Below are experts of layer 6 (counted from 0) of a mixture-of-experts language model. Rows are named router (the router's row for the expert), gate (a neuron's input weights, with its number), up (a neuron's input weights, with its number), down (a neuron's output weights, with its number) and show model dimensions 128-255. Each number is 200 + 20 x the weight over its row's rms, rounded and kept within 0 to 999.
After each expert's rows: a language model's description of what the expert responds to; "mostly gets" lists some tokens that are sent to it at least half of the time. This comes from a sample of Wikipedia text that the model never trained on.

# expert 49
router,170,180,229,211,164,192,213,213,188,188,216,218,175,211,199,196,204,169,180,210,200,240,185,190,198,191,185,205,215,192,202,238,200,171,194,196,174,197,199,198,178,194,146,217,213,214,210,173,228,212,196,220,198,216,209,191,169,187,218,173,214,203,183,232,188,222,191,197,230,234,231,180,187,213,162,232,213,166,209,232,189,200,199,198,229,189,247,204,180,202,167,194,206,215,201,196,227,177,223,173,182,200,200,184,240,232,231,211,183,183,197,202,200,183,210,153,163,211,184,195,217,218,173,191,197,202,210,218
gate0,180,182,191,198,197,166,192,228,225,206,240,184,194,237,217,224,166,190,180,214,220,179,182,184,188,195,171,182,204,195,199,213,206,171,182,199,177,228,205,202,207,224,223,235,196,190,216,177,175,185,184,204,218,226,215,229,193,223,185,176,215,214,207,193,178,217,188,195,215,177,192,168,176,190,207,158,212,188,207,175,203,221,218,195,244,206,188,218,213,199,166,176,194,170,225,221,227,178,222,203,193,202,177,211,193,203,159,177,214,202,232,157,212,192,216,207,196,204,217,184,233,209,222,158,207,186,177,206
up0,201,197,207,187,209,196,217,183,183,204,215,212,235,197,214,200,154,242,171,228,219,206,209,166,192,197,192,207,221,194,184,197,208,184,191,193,189,178,234,226,199,203,225,218,174,167,209,183,207,182,194,217,216,186,177,168,178,200,182,193,212,192,219,217,176,192,191,150,181,231,202,139,189,200,201,199,224,209,208,185,198,225,213,204,180,185,166,219,201,219,182,207,196,174,203,182,209,194,174,144,219,210,217,195,220,189,170,189,198,183,203,203,228,216,205,189,235,183,205,211,183,181,169,197,159,199,204,225
down0,209,203,187,204,227,151,187,182,182,200,162,227,199,202,194,187,187,209,149,190,207,198,209,181,227,178,175,225,199,195,197,208,170,194,203,241,213,177,184,169,205,194,201,222,182,205,226,220,195,218,191,228,197,257,201,196,230,183,220,196,184,194,221,200,205,227,184,164,204,207,223,196,182,179,180,191,211,179,190,236,249,216,194,186,210,218,222,213,220,201,158,179,178,228,194,176,201,205,205,183,165,190,181,195,191,222,226,221,196,221,157,201,212,217,178,208,220,190,136,194,194,225,179,201,161,214,153,198
Mid-word vowel syllables
mostly gets: " However", "udi", "duc", "style", "ance", "on"

# expert 0
router,188,155,199,236,169,182,178,213,185,173,220,211,212,194,179,192,190,179,183,217,209,216,208,227,178,175,226,223,236,193,226,179,235,168,210,201,165,209,212,212,207,194,198,213,214,201,209,184,233,197,179,198,187,208,210,217,187,213,173,190,197,207,183,219,204,223,173,216,209,201,171,234,202,201,187,221,201,169,198,179,191,222,192,213,220,215,205,228,173,178,191,203,173,223,190,212,169,207,187,190,210,173,171,164,208,209,209,174,227,200,165,209,218,177,189,198,161,219,194,225,240,189,192,218,174,207,210,222
gate0,198,192,197,179,179,192,179,217,193,169,229,220,195,197,190,218,152,167,189,253,218,193,180,190,200,199,166,193,187,201,208,161,214,160,195,198,211,205,177,216,209,224,193,231,210,189,225,199,166,184,169,182,219,185,203,198,231,205,161,181,245,197,197,237,170,203,202,171,205,200,213,186,207,223,181,192,184,188,201,197,200,218,192,214,204,181,183,207,199,193,204,186,201,181,204,227,195,191,220,172,219,210,191,202,176,196,156,202,227,212,196,177,220,212,191,196,208,192,220,191,155,211,177,175,205,165,178,204
up0,203,166,178,169,208,203,171,222,212,204,193,200,213,199,239,204,200,179,199,235,207,200,196,180,220,174,196,223,204,226,219,194,213,152,189,215,215,217,220,194,224,228,231,252,191,163,225,211,170,149,191,216,224,199,197,172,206,199,191,207,245,201,232,213,184,176,177,209,206,209,215,184,206,172,217,205,170,213,232,226,215,217,241,187,190,195,196,191,187,216,186,205,220,201,198,193,181,202,218,198,235,204,223,159,228,190,188,204,181,207,203,168,199,228,174,208,230,208,180,192,225,181,188,188,208,234,187,235
down0,208,191,183,169,189,207,176,190,206,193,174,203,174,213,166,192,223,195,182,212,192,204,201,203,187,206,183,207,173,226,213,177,178,184,218,182,204,173,199,166,220,181,183,220,232,191,210,209,182,228,196,229,171,213,240,226,215,204,204,186,189,173,201,204,219,219,190,189,206,186,192,138,194,216,170,177,233,196,198,184,199,208,214,215,183,199,193,222,189,192,188,207,162,194,195,192,201,189,192,186,179,189,174,183,205,199,202,220,186,231,183,168,206,204,194,219,201,226,196,191,194,238,169,181,175,234,151,199
Vowel-led mid-word pieces
mostly gets: " As", "ba", " as", "io", " Charles", " Africa"

# expert 31
router,193,174,179,191,216,190,223,226,175,188,228,183,210,201,199,222,192,155,183,215,210,211,176,198,208,204,231,179,207,188,194,197,228,179,213,220,181,209,206,207,192,181,206,252,215,208,227,200,223,193,205,197,207,227,230,201,192,205,182,189,235,229,148,225,190,233,176,193,205,221,200,210,207,189,164,230,215,170,189,229,167,188,193,210,218,186,231,220,197,176,177,226,193,234,191,232,226,187,176,230,215,213,172,162,206,207,196,190,175,186,215,179,215,205,214,182,149,199,178,217,212,193,218,189,175,186,203,191
gate0,214,196,185,183,210,152,190,224,194,187,238,213,178,176,191,218,193,199,167,225,212,193,188,178,174,206,144,186,176,173,173,176,211,176,171,201,183,220,206,226,211,206,207,234,180,199,191,181,186,203,158,210,228,203,232,197,196,176,180,203,203,200,211,212,167,224,189,169,209,232,222,163,207,177,190,192,202,174,182,191,203,179,211,210,223,195,207,204,160,183,215,189,173,163,184,200,253,182,198,178,237,186,193,228,197,208,154,212,192,180,195,176,208,206,203,216,216,206,242,191,195,192,188,164,187,175,214,215
up0,207,199,219,203,214,185,170,207,180,230,229,213,198,192,214,189,203,263,201,222,182,209,185,188,182,191,212,192,221,191,180,178,185,178,210,187,199,201,209,201,205,154,203,205,170,170,211,231,211,172,216,228,192,180,158,165,173,193,189,208,243,220,226,190,189,191,192,147,185,219,200,183,190,162,213,227,209,193,200,216,181,188,195,186,231,194,186,182,195,217,192,208,196,193,156,205,216,186,179,178,214,223,178,181,200,187,155,192,163,174,189,209,187,215,197,194,207,166,191,210,186,198,185,182,221,230,221,237
down0,189,197,178,215,212,172,162,192,202,199,186,235,199,191,189,216,220,206,196,213,190,220,227,167,220,176,210,222,191,199,213,177,167,224,226,219,209,217,169,175,216,215,201,226,193,189,244,220,203,208,214,225,204,238,188,210,195,208,198,169,216,231,185,208,209,238,189,202,197,178,202,221,217,192,175,206,218,181,227,224,162,211,221,212,200,212,201,204,185,199,198,205,157,179,204,206,212,193,203,203,210,201,197,180,192,186,204,201,211,220,189,201,197,232,228,198,201,205,184,197,171,208,169,210,193,225,174,199
Plural and final suffixes
mostly gets: "ers", " people", "ities", "ov", "os", "es"

# expert 50
router,181,178,201,204,174,216,196,219,176,183,219,169,152,181,184,202,193,198,167,232,186,199,195,191,180,196,195,195,211,185,213,172,213,168,186,213,221,179,185,221,165,213,200,196,184,193,222,218,185,212,184,185,165,208,190,197,202,189,204,184,224,202,177,199,202,194,204,199,205,213,220,198,186,208,189,197,234,190,184,221,181,172,206,195,224,159,220,226,195,196,201,205,232,200,195,180,202,174,194,213,211,195,187,178,230,218,197,200,198,189,215,186,209,159,178,219,178,169,169,221,206,194,200,225,173,222,213,240
gate0,164,203,187,209,196,210,169,236,210,193,216,177,180,190,213,195,164,169,161,253,203,204,206,204,188,194,173,154,162,195,222,150,221,189,226,214,184,191,196,189,196,203,201,208,211,196,234,176,162,193,193,199,226,210,237,226,257,182,189,192,212,199,191,202,175,203,210,162,250,208,218,194,187,224,182,163,229,186,191,184,158,185,176,221,208,180,219,190,186,199,197,188,186,182,206,215,213,170,214,174,208,203,206,202,193,170,197,188,201,197,213,150,226,210,210,209,204,182,209,180,184,216,192,171,196,198,186,234
up0,191,228,171,180,218,171,201,208,207,196,201,186,232,184,225,195,152,211,163,184,176,200,169,179,202,188,200,220,201,196,191,207,201,168,221,227,205,195,204,245,229,164,209,178,169,180,204,184,206,190,188,212,183,190,188,160,222,210,179,210,209,232,259,182,206,188,203,172,229,184,183,188,216,165,223,226,184,182,214,202,211,205,173,167,210,177,190,166,208,198,177,177,191,181,209,199,237,184,177,193,238,209,218,209,210,187,170,196,206,163,190,174,206,200,224,192,178,180,209,155,187,207,193,192,185,223,204,227
down0,193,186,208,196,189,180,172,188,222,165,198,209,208,212,175,184,228,177,163,213,193,187,198,150,217,195,186,209,190,226,214,194,180,193,200,230,204,195,182,189,215,210,170,203,203,211,227,196,205,186,196,201,184,206,199,176,244,191,209,169,207,199,187,201,191,228,186,182,221,226,189,227,188,217,176,179,190,226,193,165,204,217,179,229,189,199,209,220,169,192,188,199,167,215,174,174,225,232,181,221,189,182,182,201,157,201,222,201,212,227,186,187,217,205,205,207,198,188,210,180,176,211,182,214,184,224,171,188
Table pipes, periods, first names
mostly gets: " John", " William", ").", " Robert", " Charles", " Richard"

# expert 8
router,172,182,209,209,196,187,183,204,177,194,201,215,207,187,180,172,202,193,210,220,229,197,193,234,159,177,215,195,247,170,207,225,203,179,188,178,179,206,193,187,186,207,196,251,214,175,234,181,241,191,199,169,211,204,198,185,191,196,222,180,226,200,178,197,200,181,185,197,247,236,173,212,202,220,178,211,219,197,206,213,215,195,218,176,205,149,223,214,213,164,170,200,183,225,173,203,227,162,205,204,193,216,185,188,224,212,236,208,212,215,217,221,221,190,198,213,168,195,163,208,249,193,195,241,153,206,224,204
gate0,203,166,211,193,193,166,181,210,184,194,219,194,201,214,189,207,150,176,178,239,209,187,178,199,183,205,169,201,191,186,209,193,224,149,183,200,159,224,189,195,231,225,198,190,197,217,168,208,188,212,165,189,199,225,242,216,171,241,189,217,215,204,211,188,189,206,175,182,242,235,187,187,205,162,212,208,214,165,216,199,202,174,224,197,233,181,174,199,210,160,176,191,196,168,207,230,223,172,189,219,214,200,174,200,181,197,203,188,221,211,249,163,226,196,219,223,193,219,220,184,185,190,216,182,208,198,177,211
up0,228,173,209,185,194,194,213,194,182,222,195,207,206,194,200,212,166,235,194,224,199,183,194,202,180,174,194,174,211,197,180,190,230,179,192,223,179,223,214,233,242,204,211,235,202,195,224,197,183,182,206,183,229,217,161,155,211,215,188,206,235,207,212,208,197,191,196,166,202,224,173,171,202,179,194,220,194,219,215,222,215,225,223,185,178,157,197,194,235,200,171,200,214,187,202,214,197,164,199,219,187,242,208,191,253,213,173,188,197,171,207,196,222,212,217,200,202,197,188,200,224,193,201,155,222,235,221,215
down0,193,178,171,182,202,183,184,194,218,202,160,200,194,211,174,224,234,199,185,180,179,187,205,179,208,215,180,201,214,175,193,212,165,219,213,186,234,193,215,186,203,155,164,238,167,205,222,177,184,192,205,224,208,259,205,185,248,216,211,181,188,212,184,173,224,214,218,185,159,186,194,215,169,229,194,167,179,183,184,205,197,210,210,212,195,224,203,220,193,228,187,230,205,227,159,201,236,192,176,187,168,216,203,173,160,217,224,165,212,214,179,182,186,181,174,210,213,194,153,182,191,197,174,200,189,201,181,228
Line breaks, table pipes, months
mostly gets: "|", "\n", " co", " Co", " May", " January"

# expert 34
router,198,176,198,208,159,195,220,234,206,197,194,186,190,200,222,208,208,154,164,209,223,197,189,231,176,194,208,206,221,177,204,161,178,173,202,199,197,180,200,225,178,225,200,210,194,232,235,220,225,229,201,179,202,207,175,204,183,199,183,214,229,219,170,214,195,175,195,226,228,222,195,203,194,219,179,220,209,193,188,160,200,174,178,226,237,170,215,236,204,208,195,190,176,203,211,229,205,187,189,192,182,206,209,228,203,192,227,222,193,175,195,224,213,167,179,202,177,193,212,243,228,175,190,207,169,205,212,220
gate8,235,148,220,205,216,174,153,173,172,187,219,209,197,217,205,191,210,224,218,170,205,182,195,237,228,207,211,209,175,211,200,211,178,190,187,208,173,189,178,228,189,202,197,210,211,183,193,180,213,165,186,193,237,243,214,194,199,173,221,188,192,215,194,203,230,192,214,175,216,158,197,177,185,162,226,199,186,210,208,225,203,213,203,211,212,202,218,185,156,191,193,186,189,200,206,202,215,217,181,208,203,191,198,161,215,215,192,171,218,200,180,219,162,214,191,188,216,181,203,203,202,184,191,205,212,237,185,198
up8,212,214,192,209,206,229,201,229,217,226,197,211,204,189,129,203,220,202,183,201,204,230,180,199,187,185,214,176,212,182,217,198,208,220,170,181,188,203,225,189,218,206,208,204,218,164,184,199,199,196,151,223,190,212,162,188,187,220,203,210,212,229,200,189,211,167,249,180,200,195,208,199,186,183,208,199,185,188,178,236,183,186,209,172,188,218,188,193,212,174,192,209,195,171,203,199,167,228,172,209,212,200,181,181,202,214,200,168,212,220,206,202,228,221,207,221,226,201,218,218,212,189,188,230,187,183,215,196
down8,162,213,206,197,220,190,176,170,230,195,163,214,223,223,194,192,214,221,184,211,203,190,208,227,175,185,212,204,227,221,204,219,205,182,181,209,197,208,211,207,189,188,212,184,205,211,201,195,214,167,182,181,239,205,188,216,195,187,172,220,232,213,212,193,216,230,163,224,229,197,210,201,183,175,224,169,233,175,207,195,218,228,216,186,197,236,227,178,230,217,206,220,205,189,175,186,202,204,221,222,185,228,170,219,212,195,184,180,232,213,220,227,198,197,211,228,201,176,223,188,209,192,203,222,198,203,195,173
Word-start fragments, list punctuation
mostly gets: " se", "cc", " United", " so", "app", " So"

# expert 40
router,168,176,200,208,184,202,212,198,172,188,214,193,186,202,215,159,211,177,204,213,237,227,182,206,210,199,193,193,219,192,197,184,213,213,230,204,202,200,169,207,174,207,186,212,192,226,234,206,222,230,200,170,201,203,212,184,191,179,205,164,193,208,162,191,218,222,174,205,212,185,196,176,208,243,168,197,210,177,199,222,171,190,194,216,191,214,194,241,214,204,197,216,217,194,228,240,177,196,179,230,230,234,175,214,200,229,197,208,211,211,182,240,223,214,218,187,173,202,176,232,211,191,205,211,157,221,236,230
gate0,175,193,187,203,213,150,182,219,230,159,171,210,186,208,194,211,164,163,190,195,209,188,185,208,153,237,171,199,204,204,211,163,201,173,231,183,172,197,171,225,225,212,176,220,184,201,196,171,162,217,225,192,213,182,228,215,193,202,198,180,182,218,212,222,202,229,204,174,203,196,226,202,190,239,181,174,203,200,189,179,189,224,223,214,220,224,173,239,224,181,212,195,207,185,200,195,224,166,204,181,241,221,181,202,222,196,192,198,204,184,202,176,237,203,197,200,198,193,192,208,202,192,206,180,193,204,174,231
up0,197,195,191,202,195,204,197,173,222,212,233,194,219,195,196,196,169,271,198,214,208,221,203,174,177,180,183,198,218,206,193,173,233,177,205,188,179,180,228,199,216,185,214,201,188,209,232,187,183,185,201,195,198,195,165,204,162,195,170,200,204,223,219,227,194,173,193,164,193,204,197,173,210,177,181,213,197,184,208,227,211,185,228,205,186,202,200,210,203,237,173,196,190,167,192,193,206,163,209,176,217,199,211,167,200,224,157,215,216,185,202,178,173,201,187,206,213,186,225,182,212,188,188,169,202,184,171,239
down0,218,217,214,235,201,195,196,151,210,193,161,213,201,209,181,213,216,219,166,183,189,168,193,176,239,195,177,191,195,226,224,177,170,197,184,203,201,178,185,186,190,199,202,215,195,194,229,213,192,189,182,207,188,232,191,206,202,230,224,169,167,236,204,204,198,205,174,176,213,208,201,191,185,220,204,198,190,198,188,210,217,196,208,207,214,218,197,193,191,216,206,166,160,187,184,172,206,188,204,192,198,211,164,211,172,211,182,215,195,230,185,170,212,208,217,201,210,223,167,214,178,210,201,200,154,182,154,213
Sports teams, letter pieces
mostly gets: " team", " B", " b", " season", " Cup", " League"

# expert 35
router,187,161,214,228,207,175,149,226,217,166,202,201,193,182,196,225,186,186,178,212,245,232,182,169,172,194,212,206,195,196,210,208,208,210,193,186,191,152,158,211,196,216,167,223,190,179,226,198,219,234,199,179,176,200,223,173,203,206,192,181,218,196,185,216,208,204,200,202,222,191,207,187,215,203,175,223,193,170,201,210,187,178,208,206,189,180,220,206,198,219,179,227,180,221,190,233,231,182,185,196,210,198,191,182,181,215,197,184,179,199,202,204,205,206,202,203,170,171,194,217,238,186,159,206,167,211,194,201
gate0,207,185,217,176,203,125,188,194,213,146,211,217,205,196,189,193,155,162,168,213,210,177,187,178,193,223,171,185,203,217,202,164,165,160,195,190,227,184,226,213,215,181,186,235,185,185,177,187,168,205,161,233,224,210,210,196,172,187,183,199,217,229,187,210,209,243,201,164,207,179,224,177,204,204,194,184,201,181,185,213,193,174,204,160,232,209,171,220,167,207,190,199,179,180,220,222,222,178,212,172,188,220,180,195,186,189,187,165,164,198,184,192,206,214,236,211,189,153,182,199,189,232,193,197,213,190,185,201
up0,201,213,190,198,218,213,206,212,205,201,212,193,234,205,222,206,163,227,188,262,194,201,228,164,183,173,205,217,216,178,199,184,216,186,169,209,186,223,220,211,212,202,235,206,185,158,202,199,212,160,212,192,213,230,172,181,172,204,198,193,235,238,219,231,189,198,207,192,205,238,220,200,210,228,208,185,194,228,227,188,213,201,205,202,210,178,179,197,186,202,189,203,201,200,208,202,194,202,199,167,224,215,215,198,205,198,180,189,174,220,185,202,203,238,199,194,172,201,199,160,195,183,170,165,204,205,233,189
down0,219,193,169,217,217,179,193,178,226,185,216,205,211,214,195,191,215,235,202,191,175,205,233,229,229,168,192,201,194,195,193,192,193,207,209,216,194,193,198,179,208,224,165,187,227,221,210,209,178,178,213,193,187,230,232,206,224,197,231,175,206,192,159,183,197,202,190,218,170,180,208,203,125,203,174,197,196,176,200,190,206,174,213,196,176,226,205,231,176,188,197,199,181,192,201,168,205,199,185,190,179,184,203,157,189,229,197,212,207,220,213,192,197,206,204,191,193,195,175,170,159,218,183,219,168,225,157,175
Headings, quotes, possessives
mostly gets: " \"", " his", " her", " their", " its", " His"

# expert 47
router,158,176,195,190,196,201,194,204,199,183,248,243,178,222,192,182,154,192,201,192,190,250,207,187,198,193,233,204,237,162,190,173,191,181,194,189,176,194,216,208,189,244,198,194,235,182,185,207,207,192,176,205,169,206,217,182,214,169,224,226,213,223,163,222,186,183,198,215,194,197,208,206,193,221,167,208,213,186,174,206,188,196,200,225,216,208,234,237,174,193,174,198,173,234,184,208,228,182,218,192,179,227,185,188,225,235,218,207,208,216,225,189,206,204,180,169,180,175,208,216,228,162,186,193,161,166,203,215
gate0,205,180,205,201,195,167,160,195,210,186,189,226,231,189,175,204,164,167,175,202,225,195,222,191,184,212,157,187,193,195,209,163,182,197,219,206,187,240,187,222,213,220,197,216,198,188,180,210,152,178,190,178,189,201,196,191,218,212,198,212,198,227,236,219,182,203,171,183,223,208,205,208,189,168,196,170,202,206,197,204,207,167,178,205,237,205,193,206,153,227,174,205,208,197,190,192,240,203,215,200,245,214,198,212,231,184,189,182,206,217,195,172,208,196,195,202,180,191,206,181,223,185,184,177,201,173,188,201
up0,215,191,188,172,194,215,195,224,221,219,210,208,222,202,230,234,178,236,183,213,216,209,224,206,190,182,219,186,238,211,211,192,205,182,212,206,184,223,233,224,211,206,228,222,205,207,197,195,198,175,167,237,219,213,181,192,160,218,219,180,249,202,200,211,194,175,231,188,214,233,209,164,206,196,207,214,173,169,199,214,202,234,210,183,197,194,207,171,195,225,167,184,185,173,154,204,215,196,209,207,204,203,200,186,221,217,168,202,189,197,204,176,214,229,244,195,225,177,197,194,204,185,200,196,197,218,208,213
down0,206,209,207,203,215,154,209,205,200,206,216,222,202,235,164,184,220,181,164,210,213,175,222,193,213,199,196,258,190,175,231,158,167,219,213,214,213,184,151,193,228,162,196,208,199,209,227,201,208,200,200,209,201,235,217,259,195,209,225,208,210,191,228,175,218,204,187,205,210,199,222,184,195,204,169,176,215,184,203,205,219,213,235,189,208,192,187,195,185,206,186,215,160,239,198,183,197,201,212,188,205,203,168,182,201,227,214,208,201,225,195,247,197,219,183,195,250,189,191,189,218,200,193,220,168,210,147,186
Surname and town endings
mostly gets: "ley", "shire", "ville", "ć", "Japanese", " Japan"

# expert 1
router,180,181,202,234,173,196,186,219,196,185,197,196,178,178,213,194,201,200,204,236,219,223,194,210,211,148,218,192,176,179,178,190,234,150,202,204,178,229,185,211,206,185,163,230,193,216,220,240,223,205,224,160,197,200,203,195,195,196,198,181,210,227,192,208,206,206,188,210,207,211,196,181,224,197,206,194,224,163,225,217,192,201,195,211,201,216,228,228,198,167,193,225,183,227,213,190,225,159,211,224,205,180,177,194,207,208,201,184,197,223,204,188,198,190,175,168,202,183,179,205,186,205,181,209,187,193,216,185
gate0,190,180,210,225,200,164,165,234,203,177,198,182,186,207,229,244,171,175,186,209,202,192,224,219,194,231,143,209,172,233,195,170,208,176,232,187,163,197,196,219,228,217,174,237,204,172,214,213,195,205,198,203,192,198,228,217,182,200,180,191,188,246,216,227,185,200,175,199,217,196,193,186,207,178,200,189,182,206,218,178,188,227,202,185,217,184,181,191,181,228,189,197,185,200,170,160,242,173,202,173,203,203,169,215,193,211,174,170,203,187,220,145,181,197,222,188,204,181,209,201,170,209,186,165,179,177,182,208
up0,207,198,207,181,227,173,199,220,214,184,211,205,235,217,217,200,162,246,191,195,221,221,195,178,199,210,203,186,180,211,200,172,166,160,212,188,181,183,204,191,221,188,208,186,202,166,210,192,179,187,234,219,214,201,166,166,187,210,208,205,179,209,193,193,194,165,219,177,221,200,193,169,211,190,200,226,164,219,212,231,194,205,194,167,195,190,193,246,205,230,190,195,171,210,212,179,225,199,190,197,241,214,197,210,188,195,220,222,184,176,186,178,203,241,202,156,216,183,193,192,187,222,180,181,185,218,191,234
down0,181,180,176,192,209,171,203,186,202,213,193,185,196,207,184,222,215,221,163,227,219,204,203,225,197,193,179,214,186,201,237,203,188,191,198,210,201,167,202,165,186,191,177,211,207,192,207,225,174,192,178,207,189,243,213,211,222,216,206,200,175,211,160,163,176,213,194,228,191,222,208,239,193,232,171,189,232,201,239,175,196,219,220,176,183,208,189,201,198,191,190,185,160,208,208,200,176,251,191,177,188,204,203,163,175,216,214,210,193,208,196,214,196,210,206,218,212,211,179,173,188,248,157,207,144,232,176,198
Past participle endings
mostly gets: "ated", "ed", "ted", " known", "ved", " found"

# expert 20
router,171,176,200,175,205,202,176,194,187,192,227,199,180,191,193,171,190,167,167,226,227,211,176,214,164,209,229,218,221,185,172,196,218,177,188,216,187,215,197,152,204,228,197,210,196,201,231,201,220,228,189,208,176,239,210,178,175,186,223,165,236,197,165,233,178,210,199,220,196,186,220,207,195,219,161,225,223,179,182,215,196,209,227,209,215,210,214,223,216,200,194,211,205,213,167,175,202,186,214,205,169,203,201,179,192,224,232,193,209,189,179,210,199,207,217,164,182,180,156,201,197,203,163,183,211,179,237,249
gate0,205,195,199,203,147,167,179,185,204,181,211,197,207,206,177,229,159,193,179,226,209,207,205,201,189,209,170,170,197,247,188,197,222,158,219,190,179,212,206,204,216,198,180,283,217,191,214,188,170,208,186,204,221,211,198,219,165,178,184,194,214,194,215,189,198,207,210,176,210,208,209,232,220,227,180,198,165,202,201,168,216,192,184,196,225,183,177,206,206,195,176,207,163,174,176,199,246,161,228,204,232,192,172,191,196,206,189,188,209,183,178,205,208,190,202,186,171,220,228,206,173,201,225,173,213,186,200,202
up0,184,210,229,189,186,214,197,203,208,222,206,207,222,203,202,213,163,200,179,244,182,207,171,187,182,177,193,214,217,188,194,185,198,187,188,198,188,220,213,219,219,187,201,201,192,167,221,207,196,204,201,177,222,207,184,166,176,186,178,225,179,216,209,194,209,195,206,180,212,233,197,192,188,181,202,170,210,232,231,228,226,195,170,190,173,175,192,208,209,222,176,184,234,181,211,184,217,165,179,164,218,216,201,204,222,202,174,205,150,204,185,198,232,228,217,175,202,228,224,187,198,179,191,210,201,194,259,207
down0,188,190,183,194,223,178,167,205,196,184,209,217,196,222,157,200,206,204,147,190,178,204,206,187,177,172,192,219,202,196,222,182,188,180,236,209,207,202,196,231,191,187,203,260,198,177,227,210,167,191,222,223,205,230,208,214,209,216,237,183,218,186,155,164,175,187,199,210,229,197,214,201,211,198,165,185,173,176,218,196,209,234,218,191,202,194,234,219,224,191,192,180,185,213,209,200,209,194,214,179,195,205,187,190,200,253,187,146,207,230,221,201,211,203,188,227,210,229,163,150,182,239,213,188,166,215,190,210
Commas and parentheses
mostly gets: " and", "),", " but", ")", " or", " &"

# expert 43
router,172,193,216,180,190,196,179,181,177,187,216,207,182,181,208,217,176,176,175,235,202,214,186,234,199,214,185,214,221,165,188,204,236,202,186,205,177,221,185,219,189,200,207,203,223,176,179,181,221,185,175,179,149,220,193,211,225,199,185,180,201,225,192,193,195,171,204,218,206,197,207,217,179,182,174,214,192,190,195,240,193,197,242,173,187,173,222,199,191,204,154,186,204,215,164,223,238,175,195,212,165,212,179,203,241,213,197,194,214,233,190,237,223,225,165,186,191,171,174,218,209,184,182,196,190,214,191,206
gate0,180,181,196,173,199,135,180,196,197,164,210,202,203,207,199,235,157,188,194,227,211,221,184,197,142,196,189,201,176,204,204,179,192,203,193,183,160,224,187,238,189,222,231,208,209,166,184,196,204,189,180,204,211,188,237,206,216,197,176,188,195,194,198,216,223,184,193,196,216,193,219,195,227,161,202,153,193,180,197,188,192,196,223,198,192,188,189,205,192,227,142,220,184,168,180,196,233,162,236,192,181,179,190,218,204,188,199,183,226,204,226,145,216,205,193,207,193,170,207,191,199,216,207,195,225,155,185,195
up0,200,238,212,201,229,226,222,198,192,227,236,201,223,193,217,184,173,193,164,193,177,190,170,200,182,178,187,186,223,198,210,206,199,161,217,218,210,214,208,220,192,216,206,232,172,227,202,214,185,177,205,219,200,220,194,161,210,192,188,190,211,230,210,229,203,169,222,146,200,234,205,192,210,213,226,186,173,186,210,179,191,177,197,216,191,178,174,244,178,206,187,201,185,126,180,204,213,197,167,174,226,189,192,208,191,231,178,188,202,226,191,164,209,236,219,169,200,191,190,212,193,195,173,157,211,188,200,215
down0,206,195,191,203,197,155,172,185,189,207,194,215,178,208,166,212,214,193,171,189,202,193,186,207,238,203,187,212,216,194,212,179,189,196,226,225,237,164,180,174,214,213,168,199,200,204,244,218,180,196,195,206,201,213,211,214,198,182,213,176,196,225,170,197,209,232,205,209,165,217,204,193,189,200,180,151,242,207,202,191,221,207,226,213,181,215,188,229,176,198,205,197,203,177,182,162,217,208,223,214,199,225,180,163,184,223,228,182,176,230,153,201,241,210,173,249,198,217,182,157,177,182,195,210,154,216,177,214
Name-internal word pieces
mostly gets: " it", " India", " It", " Australia", "burn", "ha"